Weights of a small mixture-of-experts language model, trained from scratch on English Wikipedia: 1 pick a token.
Below are experts of layer 2 (counted from 0) of a mixture-of-experts language model. Rows are named router (the router's row for the expert), gate (a neuron's input weights, with its number), up (a neuron's input weights, with its number), down (a neuron's output weights, with its number) and show model dimensions 0-191. Each number is 128 + 24 x the weight over its row's rms, rounded and kept within 0 to 255. Numbers have three digits each.
Before each expert's rows: "mostly gets" lists some tokens that are sent to it at least half of the time. This comes from a sample of Wikipedia text that the model never trained on.

# expert 17
mostly gets: "000 ", "000", "00", "04", "97", "74"
router:134061136104148092158082142093139146140115144111104094142103134123089120114126152136103089124094111131119104140130142151102130116180136149139131169136133118131190124113088121125076138142148145148118118102156152103112111090126115149140121130132145112138114148151133165086188099128141146160135157109081149100132155146128130167159129143111119137153071125169116111095189108145122132128118132140157134100085114094096154134102142165150152088107096155075140136163119131159100139138101130103174125110127143146110141162157116132102133118102102156145145124138084131118096118107134149133
gate6:131134119151132118104126165119095166098133146134096124129140129110139156184098111156142088139124131134038178099161143148155118097102083119136142106170140102122134132143107118152117096132120120150126122146119121099122158131115181141124151100132117111090125103151150111102151125132099144098123162150114111138122116159145086163178120131071125135123137151187129169091124124118115104123101125121102119177104130114130169140113159135095137120078114142118134100135117109128095174095139079144093107116109108160119120090105120139159131134175137119134095129101131102149102095113143151146
up6:121115072158091137155122104101135116156090154197125136086190113102103141144117132158129120176151116083147120096109117104106140119103135081096119178148115124123162109154122166117152127165159141134124143130155135084096169122141152140126137141199128099129153142146128170127184117160121123105141167159117093149145126099148111153131112140135134110159090106148140127103155116180115120128130132091131121122155117116110147168114150116121133127131131134151106119139157148119114139126138104129136139083139132110120095140116145108084135175132065139133168084131131155120109125104124126131
down6:161113154124138157067147182137110156114139155143103129136120152138151166107090143166117131135135126096120158145132132145115087148092129127093150127081158153132119128100135150150095105148144125130110155114083102092131133132088116077104074147078128115140122127099092144121111104166084142119104140118133122139119151154154109140101106103099083119164131092124131137112127156142103089095171173130086084152105086156111133108164120129097116137123110127129117150153167068130136114120141114129115131113118114110139077130138058126147146091123131128129092143111127149155135116114146139131
gate7:135117125161168137121130146129149169111131180122131133090118119130155151134160110121087132138130141176104146083147119136131118120134120140140177153150121141124161125152120102051118157112157144107127099093165145200161114080128086137137178103140112132153138184119114154104066097128155083112126147142074103147123119115141128101140127099137125115144121126108153119141107132134065144149104134134136147112122131165144141146106177145109130108140160151123105113145136077074118108132134155101130134155101156124123132142134131148095135110096154117097088130131127128127110125149102105093
up7:127104147134101136151123078116126094114111171159178130134095124099142144110156124154087146182142108140108133092107131124096137142135107104137181162120104126100140152127118108113147130147125105124095118092168100119154118100128094126132100136111110127138121130118121137121066116116151138078133112161105136171125163152139111119144127129134093166156120141103171121157110141102122189142136134170126163103156142131141189081135145142115106118183150131125147135130129138115077139116178151097137116126113173148121130170135133126122146137115113148115151135089153170144153076149103124079
down7:105119099173125124135132128159107131132115129142138151155142168120125121113088076098103160096081128139129143177119098126154100156136104069116090111100111094113134134084153147168078107117140106143115119110098147113129115155133136126136144131107146146112130119150125132141108145118127152104130142119155159110135099122085100157118138146122121114179118122153176098124131176134115063116120123121135129137098155140125096152112107118111108126137112165127140112097092137130113119054146129080119111045138154181121132139163126102152095120116112152125130140136119108137152175109177112131
gate8:142145119171114128123106151141107092193133142116104149125135174122144132137143140140126104150135118174159156100128112137116147131156104158166185149081122100141156087083120127106102130104105153125097126106171174112147109119123154115109129106091127127159113154137132147162167108138168120178105104169133123102108141124117114135126140143132179115112108107179120150141097068124098125101146095111113143147179142136116148137140136165112151105139134119155141086125138137140097158122130117083121140117140120166140147137147133110108159118161154131120146168125104180116119179161138088108
up8:135106158145132104082159094089132116136150149124086111089086140112120138156126100123128118172124081153080117146091081170121122166154080131127120136146163066121146124197120175150131144108094115114142109080105167143144140146096091150101149133159123096119102107109102111178151139127167093117120156157111141130137105106094121108133104126145098117127146113135140124115133155109110111119144132138125109149088118143100152142122161121143130147121110136141135085132134116139154135145103167136139142108112154140163099164133135157179097123139129129143133085128138145096176112166136143100
down8:125112152130144139199143130074164139094139162132094116132139119138103129106120089140140116141111114123139108151098100158118097127105162111073143135133084145133143140106075157114151153186120116147134115128088136151148158126136086154148114122117131127118149104186150120113130142130145131111117127105114155165090132092129133104096104118142132090147144115161107117127121134114168076154140153097150094127085160135077123115112122123123132149125167158109146172133112133175157101116130128182159148140130139104114146164151152113134196145161081134132126101100110129133155152120121148105
gate9:116118118097144142161143107122090167095152154110107147144109086097125122169132141120125149148163199151108081120134101105115102115156124108150117130101119115160167153150092089131102123171145139127130122098146143113126116134151148135110136124113138104146154157109207121152114150141114122091121138157114128125115132181089102148108126125126077144074089132157119178103134156143096088121126110109105120098118108134164133143119138126109125087112077146074164102133139104116098141108138124107157162169135139148150148125130162133113129129102111141135144123111150092109113082161107143110
up9:114135101138132149163156122127105157073112133116136132132100100103145137208152124147161152130142198168131063117106115132147127133151110130145120126127113103141117158141118069144127116147154150122122134132148149137158107130121134151129122151099110108116120171105163153116156149130141113107136133124106109129100126146092107184126120129119086118099139110178114139094163136104096100122113088105122147144097119149154153133120128132111105118095108191085145098142122072148164154119104121091140120168115164171113157112126155110085160126175120125129130100135143137126100101137104127116
down9:122117133124111134152162121122119120141098105153086156154108123140108091137104087142132088073177121098161151135136119144128108151148108109133182173136120103139123185152160125116166129139116079107181117141101116145155114126122104111148137147154110162112154136121115130122119166114122127097117160131152119111129157126117146123173126143128139131177143123094137107137110157127086144129115122128180110186112136187135174163080138111091167151108110154140124121129098132115095119095122133100132155138128083111140156088116147113116130129136202098130072150149130129141133109138133130143
gate10:110143113145098105109142128143156123149130123138098129118143160132136119143171120130156119123160133148089105127155144187127105090140137105145106115135122093199160134137139104156102138066133107166147127138089110093134131123093111123148115119117106134156102156166123124108090117174128119126106128145174132148163122108065124100122101111120093158157129133115113162135107124136142106115147150111103141110131086140092139171147156163073143133159113143135125145165125132163065117149145174110115173092090132148101175114133145155103113151156160147129132110145101074141135125133124124134
up10:109153117168108119157157150149120089156150111125136138093115176124108129108141121156154139135086102168132119101107117153134087122140141119146150151101155139190120092113157092114088143100106137165144124130113086143141114134109143119126110140121116108154118131186129143151092127112157134123139144135138157113145119148140101109112127133131036131138103086096128144119150105087137115091138104114119172157086104169135149100153133159104116116186141182121143134157131157100065157146123135106120141105116147130147167167148098123133159148116142115110124111103131121138144124152136107082
down10:147124122119165104132140158120099154123175136153146138121142132109120087140071127094111164152117137130130111171142099127159135155128129153157104144101094081143141118138112090116161120117146124098156142142077127139125151145162119151140132123127102131111169113129123124153106147149148175112094127126113179146078090092110115142101112133093133134105152153124152090110139153137096131183085137179161130113119144148140127137069123079161161126118084141140152108086152142137143149154155089122161136097154159157098154120107143100142162142127102095153134143144114149117137124151181133134
gate11:130122115088144160146122082116139106087105155120145137131154140133145126141124158133114134091119131134127054102128133136131142114097156156135108138122114091115099138051116164113147107109157134117122126125123117127136102098135108122142224142121140192117148157113168125144130124126149107151073124133098111160131137108153121123073143108116134146152119124119108130153143110114105131138151119080130131119117149134136167132087163121084099111147074159127108113186100149111101112117137148122116119134131175122102116149089105150075111122137115184127137123185135146120115111114123124126
up11:143146142120144128114119076091119134124109154159124152113118112164133113140140166134141148076154125168115103102122132111176080153073136130109092143130148091076125144105110101102107109119160118120138113100149133131140123169173146125158133123121146130101120167072134141148114113138133113090113122167093193167112124098156111141144139109151123127138122130096135103141139135165100109141183122128148098118131131151130121166088155130142119114119084128118099169141076169104148132101084160124144109144118154166097105177128131117109101120124188133150118121119160136124131085139126141128
down11:125146145130123137121103115125132119085174141129112175186149131162189128129151133114111136106135109167170122152115120127106115136136162116117089090160147135125151143159100116136139149111118117117180126161152084135122127155115105127119114094103175147145204129149114130154103116121144173137127121103128118142085123200151162102117156112162114146130140113166134130076125162118102104155120149109131105128196136147098110077130093151109113139129094119125120127085125108128131116144117148105140135145124147174110117118134165146155102138107134099130136142082099110097142124126089099120
gate12:135155149114089115092116087163137139145157155138128109132154169156128174128108135167149119140077106153138143083136150128156166135094141139107134154161145137144104078134124128111144134146137121112111121106138141108092130090123114149140120120160137087113116150164111128136128147139119124123110093103120139158122100123107143103108111117159111138153170113173128152186113154110157149132143129100099112151179092083110130127125115138087134142171126148167142137102128156118159146152117117072108121070104136047119114159068152158123149155147124123132149100105114126102103148129119146149
up12:118105104147117122126124133142115097080093118100136130135153123161151102148137119101146152142160164114146146132102089111143130171156148145130106147102149091144117162123129168107136157112151150132104096129128145103128092096149118128107130128067156128117128143157152129121133135118096113147143117151129091133160126118121093148106150145136122132123138119151163111129088089138111100154107120147142102085154151115163155118114106118145150164194098106109149169151167111123109125146144178134087117117143132129104151092114139058123141118111110122119166159179121100139115052114165180156
down12:118130130138062107136124140159157111144091115103120140099093123142128159116109115156065118118124099160108150145117154135104105167140120136106078099106171126136096095122141136120157098133093138136117124140089180131093137124116127093181142113084153087080136179120113124081111112143105134139151143114113121140141118128074151093132114117120153158133169148112092110158138137139112155136143125120148102160116127123093147070121115126087165168157162120134133114106127168142150122117111131141104157126166150124109122153124150157151142106127101135116123168095148138152117101109098177153

# expert 32
mostly gets: "27 ", "24 ", "30 ", "11 ", "28 ", "14 "
router:135084152131139111130093105091155103129092151100139107129116099087113120109116157131079072139090144135144110141152149154136167111141156156160111130134135087162170128116115137139104141134146127156109111109146127119114108113115107145136123110134206113142135135153125144088154098112131140162156128117106167101110163153136152129133135129111126148196086122133117123110125133134136130105174098153107127070130142086102143157068134175154141121122073168105167146134116129130105126135119104125129087125155130152106100159117127140102129117069111155132157103153114124113116096113162149107
gate8:134109152181148119105146087151128173157137113166172149138133123081164146147166141123108141151090141122144124165133130135174175119161164119146109144107139102127104093166095109090138191100148138105150142132136134133110113129096078158115144139154135122109071160069122135086104152136113145123147099150128128114099162129133084086142130114093131161168096129133157124094111142132125127128145127156108142111123111133162126127093128121127124136127148130111145133141087090090142067131099104123085134150117117138165114137128133098102149147114108164111140129123132143103073127163114139132
up8:096140156130142134139140126154115159123106136074085138138152123140123129132124113170116115111135106157169146156098169127104101101128131137086129136120148068068106163152094155175106135095120136113168137114153088137100076159124099143123097124121137118128184147102134133154120090114108128127131129117104087111107159091159154123101145155126126140121155125103141146149136136130146125126123179089108129144126066108133115110117073076138106159156119163173134158111119102184147139139135122136101127094137139081103113113091134131112164164124148109117146138142137144126143103093130140128
down8:138135135124103088124121069125118113112096151125145092140131124152154115113135117139136149103081136146126126142146149123164121125170130155178112140145088141113115107132123126150171117160079118142106112157094125179106151137105209125111128112126140100161086131125140144128157170090180120158108141156184097159142145122113134109169149115171090104142129148147077126147130136105154111132164136135141150096083140100107152129127147110168101102108125098106158141142116132077153107091146121102132138116151122168150143152116126106143108110174143162134121130121117154122092116129094142110
gate9:083117158141121142090138119088136161081135137187134146117122130099103105134128136074144148131114080154133099148085110136111119139103176134125115114125129128160131097131134114138123105119105121130104131132119105154113142190154130106147110151138122154121090119135100135086149119101117156178155118119142186186135071141129130086115156140112133179138137090115119168129123098119092066146131098103091150118131138121082136123156122123152144083137134152129160118101153120175103163151101128121112138141129169142117117125135090099121130117146138148111166080128105118123135103140158108142
up9:135100143106135163133112106108142151114136131176101178117129121107121106115138149052143116143114148126147114110129096133135123110099150121092121090129121150075100123136117133090088106131125116157131123107178110098138157163160180146147131147149106105146122118128097123101143134092124145160179120116121135183139102169135118099147108122106091152126161098152154119132108113121136077168120119078118115167147125115097206142170165109119119088121146142113156144127146131162122131116147088143110129136156170140119075151131115115117112141146149084150133126155092110142144141145141136130
down9:121104149135081102108101162140130147119092103105144112135108116159144105152138131111150137132108164072111116131122143153174123184091149141145107116116148147090142103116097146096109140167122126128114113096165111153159159151102107089118137158123101125144156146106188125119110144110156101107092148141124120150125146151151126140135105128129125162100088123134141090120145127162091137122088171076093114109138125101123143144147143125114128083121163159146126145112183134087119104182129116113120152127150093152071149104139137107140143141109174131119103125178145184116143140113107141104
gate10:141105145155120151178152086097124054151121131130163146109158086121135149092131138149126137125119123118160139131118157134131078145142089107110075168128115113131168132095088124149126137116116093108135132101139142150130103148112114148198121104160139186091116104118159158122135145137107121089104134131181111081091108117118144088118122144128152106083172167116121132163141109126109109138101135128128167117136129106128123137129135140134100128109171168115144099137083107124125150131116091134141161098120127134124138180131149109136154146114156098155156136145158135101150084108166115137
up10:097119106129166155137177098112148121175138128163135120118113087097120114087169121133106140148106150092153155125095155128144084176126135085145112146131111110148134113099114104145142131093110055130155175111146118144148146139105137119148134147149124180106100135058167147125141104123121134108170115099140136093112115097120152121121140149145137092135116147159178113138103125105153118139159131137133199076109144093137149142138160137128125129117141132141164116094124115105108111125129116158114145100124140110085129166142145085125127162116141125154142126157138146086116076105135119139
down10:065102109132146104089151135130124128155105143146136120134096107128154133122145125145162122122135150152124152113159174109158124160152141175142163118155107150166146120138103135141111142118127122106151126094096135136128123174128138171121122161134179127148127118118144144129115168116078078158108142126142140095134122135145060172122077120132197131167163119168157110112095139145126124085108135113108075113129136110162137158142116106134107121145129133139117114124146120149107161125105110146115111093093126103145121097106144150114159175124143125116113163053112146113158140151086149115
gate11:144109099144145111139137157141128110131116155166115151171103101110102077102158117167189113188145111158141148109151109151138110123114144146131156136133104128140153141111129125123108167158123112117118101124102119153128120134146183144121118098114117147139135111138129152171107114131103088125108135109147122103119108055101106156084125142162134097146123153162067109149109115116097098100144154132142167133122130153186122143126130129079101111140120157129164088114141104159133166134101120179085107113134128131119104107138134142153129105095131106176110125111159123138175131177154113145
up11:131101123142172116135136098125104165080108167140144110171148101138126097097157130123179095135152135163095160135142102155128103109107111122146109106142145113158143152122115115146129159164146080166144107087079119125149142106118146161068111122112159190116126104135109156133139140138131134158155151134134134119125126073131107132123140105191114111123064139122087098151143146118132126134130140124116163099098139094164128140149112135120144131124138174118150097125141114101145175148100147161118136123124112126123089127140102175130147088119136126150114122093171155144166111158178135123
down11:128098144127108147087138079112125125096109150108130116135146131130162191143138114114119150084125111086124102089115101148134113164102135181128123112102158129136130127141141104151143098068133111128136143160130070157183148138128154109144149179121161178129102182122163143106118111102128106096139154118134170171158164128144102095128103134134127161189107132112132130158119121123095140123080147125105140156110105117084138129153126152132183136097148158149156150123147090108126111110110129118174116112150134096175154108105136129119101153127135123154142110139143134147122120120157132117
gate12:115116159123162145145099142094131137122146102141169140145152099138147154153117142122119129160136148146108136147131122107141107118117170173130154123144144131113119157090139119115128104106173141165131096071154092158112149130143074092139093149143133107130143123098165159168145124117167095119109154123132156075127112160143101117150159162121136128134092113133108137097131141157128114134102117091101120093157130125090095094142138181138142129143114114105145133172090141145105133117099169121151115160156167173134090089127154148131081148111150133178132074125154155141124123123158079120
up12:119104142179133143155098118066111105124138141125125148127138075130131114129119127124117145131137170171094114136112099107087152151113147111142122102089156122105129163081119097098089136131200102123130081098156115173133104120157107115117102129119102127153149151083141109128144114078169106131139137155112106130135130154082094151159124146123106132107122105123093108105104122106124129120131135087111173111097129162110125112135132162153140084147135097080146108155149142151132141106147151120126120196139146132146111120130157150147119092095172109160139094130119121115153102117174119117
down12:142151082077122175086161135122163108124106111115114131125132105113129143117171128170127137151119178117103163093125108158104118110140141159138152139119151107119161093128120168091141112120111121124140164093103145103132101111210084116114139125099085132109125143111154099107117141134101158126144131141103168108116114087109145139119149147090113127158120129105078094157157106163139134124126156123096133166139085112112114137142079149130106149141107117158117110141100134128130087151118129110081159158105132103161107108117120144140116181095145114104133113142151103103144127149075097115
gate13:125116128133092125148141124138156141190090128149147141113117156132138146092132157087127117126088120139133090128165133170156153149127128122151181104154135114160128127146110153140157122139160113132149138139156145131141150123128129134104106063097147130122150127144122138120129070090109152110121178153142129063091114105152130138098148114112157136141163171108158151132133118114162133136119124160133130080146118103138100133161101113120140080117094087131139119092126134100128144172132109155158118178129130089098146168141123101127108103150083160113112157144128130130154142163172183092
up13:125161149094133101137121122143133165134110194067140105120136157152134139127109107144115134090092136138166126140134105160123133133147140101100141122101131138153122144176209119149136132096100100137131156117101120146112134173134073108118122153119152111137114118133100119106122110074090107163110128082110137128110083084183182132120148122130165135146129126098122104142145107065149142122135124172100108105080145121129134114148110095151152105118124127145129112134111104132127144144135154145102134151109126099105157148154137127164160136149114132125113136149144109093189121138178120102
down13:134100146132148135121094128066139122127088066150088094109135152108085116113062139123100155108123140100144175163170126149105131129120136109129110112132103138090125165128119155125136108136120107146127129164102126168138111164136142142119123181114089107150153164135122110114154166164116128106096154087122139152189135111132152136112110119141114091112079113126132122136134152124160081143139145108132120173165092123128140137116136099124082146125121140115165136127123114124200141123094122118126147100159192146132122140110139110100144126083163142124147124101126110134162141143133090137
gate14:096123139118109157181112138142116146128117132105119133112129112126139126118092120146138132138122149147121148104175145137158168119142130126157158103117152130105116137091139106153117155181134112131100065115124128137095099118131096099147154129118126160126076137087137147154090133156159140144172164157097120125156116150160090121136180142131111145127138140090122091129124156173066148133124147121136096082083134138184117112109096129133120127107122131101156122135132145124134163123156101089087111165170105148144093135140149101118160102095082080124108167117138116135132141087153118166
up14:100140139101117140098144142111170115109095111156093130141128122131129111168121163110099124111126111136144123151072107133116125126102137127131116108139145093108143111137130158103117142153144153090148139147121111070178134128117147136161102102114145143166139085119092089090146065119116147108130085129135141177168143121122147139123079079142198130135138139159132170079143107092165142130115133158147148134139112135131145129119156131123133117160080120108166135115139122103126091150091193125112115133106129120151161155146166142149102116115181156150133099145108118140100170122137145128
down14:154082128089144122123160136102105153164148119110106143142133139105137136092061105112130111134111100123104148084166137159151136070154150181109105158115127106108118136135142162102135135165143149102102154130085108093145131124132132109157080123145172127133127115147125171127114114164123118123102122153107120095145135133079155138147161118075141143088113145125133135124110153125067091143148100107165144103123117096148103165137103144164114154138123131108123119112151153117117143112147109109129090119162073142070146097145145140146139112159115130121125137105097098135159145127066137126

# expert 24
mostly gets: "white ", "black ", "housing ", "−", "racial ", "Hispanic "
router:138104156091165131116116145115146146113117149123121088110114144103098074141136106115106101132115137118129079139163126118131130111172143105136146162136137143125155127158102131108123140183138114164120124112205157103122101104126100140127097116116162057151148135133162168143172123117133126153142138091097166106117166121144134200099126138101123163157100135154118134102156140162166137103111124151125120096107129117108137127118168143153149117111109125096149145143116100158099140139113120115131127105134104136138098126112145148060108116121104127100140091136121118130090055150157101130
gate2:099119160105166115105083122177124168110146115102120118134112160113143141130081092122094143103102127114168125167116131122105121173162112105098182090152100121125162117125125153120103111129148134127125119160189135120124110112111089112087153141154100133146136133052094146138112116142081107153131099113103171145114154141120135130127158155138088131155122136153111177117162152143179146134076157149133119096087149128141100133128131145103150113143131139080132115154132089101101095111113107107133121124138131112161109117151125146143109111104102136120102115165112159139124102106121136079
up2:162118089138159107125152117107146088160101113128131168124118089128137112096137171138134156138152119157110120078155118120133134126083132124131076138141133094106089144140124104110100148142100102118154133107100102086151124165149136137201112089143107134097158150165128127088157132154139158103153126162156106143161113126112146177114096085109130152103126120080147093129116134123129121106132117088159134121141106117129159116124098104144130081086151117138103128124105143154090102114141177129103158089120141130156111146090128125080159077100119100127132137096120107117142140147139112165
down2:135131126130157139146119146090085106144148165135133123098137133102137133167159122127127126114155137080161124117150122161137111108140148142124128104081158148149115147105095094161139109118103118105129142142130117160121130099130098116135125143120129102120170139115111117111124162129091097146093164154114128106129134105169160175152160110159136114109102127149154124121126081118085114124098181178100157143159125112127130109145093072110108192142136137114129102112137095143116136126182100135136097149117143109121127175134176156095080117129097181169170126128081099161136137109146111149
gate3:122148158119100129151147127105141126190122136165108095125106144152125139107120158120143178116133126122125138144124137109162143118103117092122109116144142121146099091140118157140123129115104128145091147121160150119157138092162094155144105130108153063102131165125187132169126148101113117161153090145128129158112085122123141158084128098105084096135128164103127115124071154156125103129147124104148101089098126069098097091146138155142155145116127162131138143119106099149134179136120141124138117124148097119119084084129089129159158149134139125107140092170144111148181107102144119109
up3:113113130116129144184121160143157109118116115114184099129102088160140096153126129119149149120101134154073120163172143114121106118131157131147176170092092170110111106145143148136140131127142119119082132112111112155131116083100151125108158112096152139159118160127078131126106096114118137127099105147114149104130180121131116113120128138114141162132121053168126161110134124115145147120113098117127143147113164127143120121104120073081055101120165141145128127153129102099098097132155125106078098117123104146117151131159161122091124150121107156130129150120144138086142162136155112114
down3:087112110110148122135133126136117144127155117140097144128107155085110112138164127136155136157161121139151135126165144143108109113161133108115091175146106154143153129126128139092101127125155139078137161125099083120150125110148150135120165129119135107109178101100114158138117163134106150145143095130163094118172122089102126098160133141102085126147140113092160133133135153165141165120117151109109161096154105096157136142102152122133170187108123071108103116173112146130086096179127136151104159125119105096143133134144147113111132159120155147171119129092047147120140132136126092125
gate4:126136079124147142184128155115134106103165115140108171150067122129130173103140151125111146161132133101108165102115145152121096157111102167105096096151170098069144133106139149113149107148103138127121105087125086133110143082138150093137102104101155106142172116082121122153176139126112107152128126118135099087114159079137153111093147132137120142161108169131091093105154142151147123092112146129132148132105119145123090130113146151135101168116161118149110144109129108169145124153107128116119103094111168112139100106146132154097106132145106108124162118149150145148138095165128139101
up4:146118180171144146095119167161110125154177135101109118110120145157149174108139144146166125102124038139147111134116163145123126123145128111132114150139139135151102153126123131124086154110150124073130148124116146153111129123148096120133102120181153127127135094112128147094144143145098139121124077108164138142131088114125108174126138138107156121099111144115136150120151088129128159171139091137163158183116112098139123124126102129160090093099139129102129113093121101102129143094117125116126079112128120179194160120137122129151137137127141130165116135147131107178110153082134113142
down4:122167142142106130118148083126124089137144145116119118149106126099119160143142109122163113146112095130102116110134156109088136142145128112107125147110095109145104136104104139151164160108152122109101146146123119115127155103107143177114151118154096080121114132117175144057092117146126106134114118134133114126085146105121139134120107158118133097087076106114139163146097108141113117114127133100151130132102080105098146169141145066158078103103149135108139082111168156123134081155132170085101125153137111167113140126117172132162142160141134126171113138079123123166142118116077137144
gate5:091085112134104129167123173166119140099132156113118105126108139095084101101115124123102108150194126135116064110134100122128141108120137137094158127104129117136105122110099157109140133127089168103139152139147106133131104133139163147158113147167139138157120112137117132137151133119120169114104163067133081157163158103093085159107089109144113115141125142131126142098132115142099102133092118110178159128100163104109096150092133140107185102110136093077129102161149152121125164134152171099116113152146141112162101117162122117130156099111126126161123144122133097153127110122150115152
up5:111125124174140140151093168131121110146124161086146156141136137142114146143105125147079141161159136133132098132125102143105138106117108123127171094119144127121112100120105138143152077154147154116146132151102092144139130137124123192127136142124127130168128129154111111134165148124145160111085176108128119182185160152066081146145127104153135130176131161119146123097122082134096126142109113075153177137105108152126114175109107120109171114138121104065127129127137147138131145151149190111093147146125158130128113114137142095132152107128119119134120111129140099149085111129136099171
down5:145153106145101099100153159117151126156113111085090145146179109102151112102186154142132079126098206097137115121131135149166130149140117118120178127119117115171098144105140127154127125131101110117146122111137103130127132150141120102123101135139136132170117146107110122136119131070137128118149127101133094151095166112118099113180138099131135156110136140120166133172086147115136117195104112100083121133124092163070130136114138167108097123088131151109119101164162191155116144158136142116094127123138102124124140106163126120112157124127153121113134144107149136107097121144159141115
gate6:124102104105129105137097114144152149092122125150077080168095119193125135174077111150120124117160130172137132109132132100104110131116096166184136167111122135164101102126112100137103106196106107129098093104153119088146153164155082124115117160122159113137087133113141113131141149171093120142120122150130144093108116120102104137093126141162150134143061155133145144150108130116100137129138127146095149146087155124154159140176123139107132147137114092104162121162178137130131125165147142144088140101099127128145143099147133145136135111099099142144111119154144138128129111142126128117
up6:137101111127093167132178181125126119137109140130125118130126107116139070161102109130120063130129152137108123122093108180129091112156141155097153154134136151088091149132104131126076147107127122127105117191134145094152163121132081115141115126102130136138150099112121125101107115097177105169139124122158101150122124124105157073119138115124146146130125102125153131135150130126137130130079151101154117168133126126149118123135153122077157114133136125063125130133171105118109159130138119118120127135148154135129083120145074128100100118102137137093168184135155132126111142192121090126
down6:117163109122143125136176129117101172145115157162211159123147153123107104141156135146115115101140155135139116147111169124097089104090157121120100132114144097136136127121156153143082144162158131129120093159085130148117115138111085073110120114112085150149134125132109121117125122140134160117119147092131170068150118140061084143153110138169146142150146138158172110166154162131144163151130126146134110120151116121107137140099140139106133108099113130166120156102112102131100117113105144149139108128113106099098142146145128122118109139157158130153080187108112149122130110144118149079
gate7:140146124159139115162160171150119102141102106078128143109132144137112088114121139115102066102079103127129137092141107170132139145125151102092143100120133094115132097163096106143158140087159135130098168076110139118117109147148129128086121135138135112108126133124165153128136128149142092139138110084130151106117110108104079083088134101069115150129128142139121131115160160159144139124150123162092123160075123135116126101163164152115131112179139156102133155095117114136158139108090144102149130120127140121117185131130139139128152124142097166081136080156165144136127156150127153133
up7:139127154102100134093099102088124124163138103077120177128126104141103123123118129128130137125160116116168119110130112110108122132115147160082095113163137072119123123122162136154121105139088098144126133090173093115131136126161121154101170157123106130121106152109123119129177086104131147150125133129108152118142107112146190145140111179131141147086153139131084127115108148139137136129112132108188096131194140129162114081134122134137134114093112140128124120143108153113125144151143173135112141116125102140095131145088161108145140191116141171145160144155153167105079120084112137137
down7:147128111121106158114107109121148118133111081094121121119148127163164128145133134093098158146121143148145151127125165111141145168124109108088185123151144105145121132112159107116162101153153120155133172104139124126124101104109084130111130124134122124104119136147138107128179140113173123151146165138134079149118075160126080128149102107089132113114115109097114165115137134128096143075137095142116111118144134128139130101146140105104139186157127109097123147156115129132131103152127129114132108080128127120182131110123153120138120175182121107070094109068110107124195116153103138166
gate8:118110143143135133107169096122115111114109132113114135083138121086115126119148097118076082162088161112138159129114139104109157077101118142123077127139157094108160145145108125125145122174112167159112100120177111125119135108075110128090171091130138077098119129116152094141139125137144085099133108126112125081138173155185108135121126137129135078190129138129108154128114146127180135165122147170112111129117140088082125144133159137117172150123177142125146120134129145128141083134110116091140155118122125122132112098114138145113126134148111156124090141113142151166116094129108111132
up8:147106176146075120129123155115133103120092130097143181137143124134141114167134149108145166098108163099132094163098098142148099174141154159120107097097126145108104098066152131158119115101124119100124153123133130123151103149166128126175110150124135127138127169153106162102139149101116198134129136132145119103112135118112172127119132132136115187153127138144161127136129106131132106137132111123144151090156154132167149115124131118105110126175145129162142126126176141120087133145125122126140090151119157168100153138136089130124150148091151197114136118133089096094092145109133173144
down8:096125127120160157151128147131126112156169168140152123119093132121169142100147113137109185070087148117174126104142128145142113142137150097118094087106094150136107111102119098169134121127134159127182119114106136137134110183112125126139139147130102159078153169123118107155159125118106141149112104141151149150134150142141062098152139098122141111136111128118149112100102145103121126139158142160115114149064101139109131162123105160116143113100052149086128110139132116147126132116151106114152123092134118119099091156105079106101118091122126124112158132142140129134113110087164097115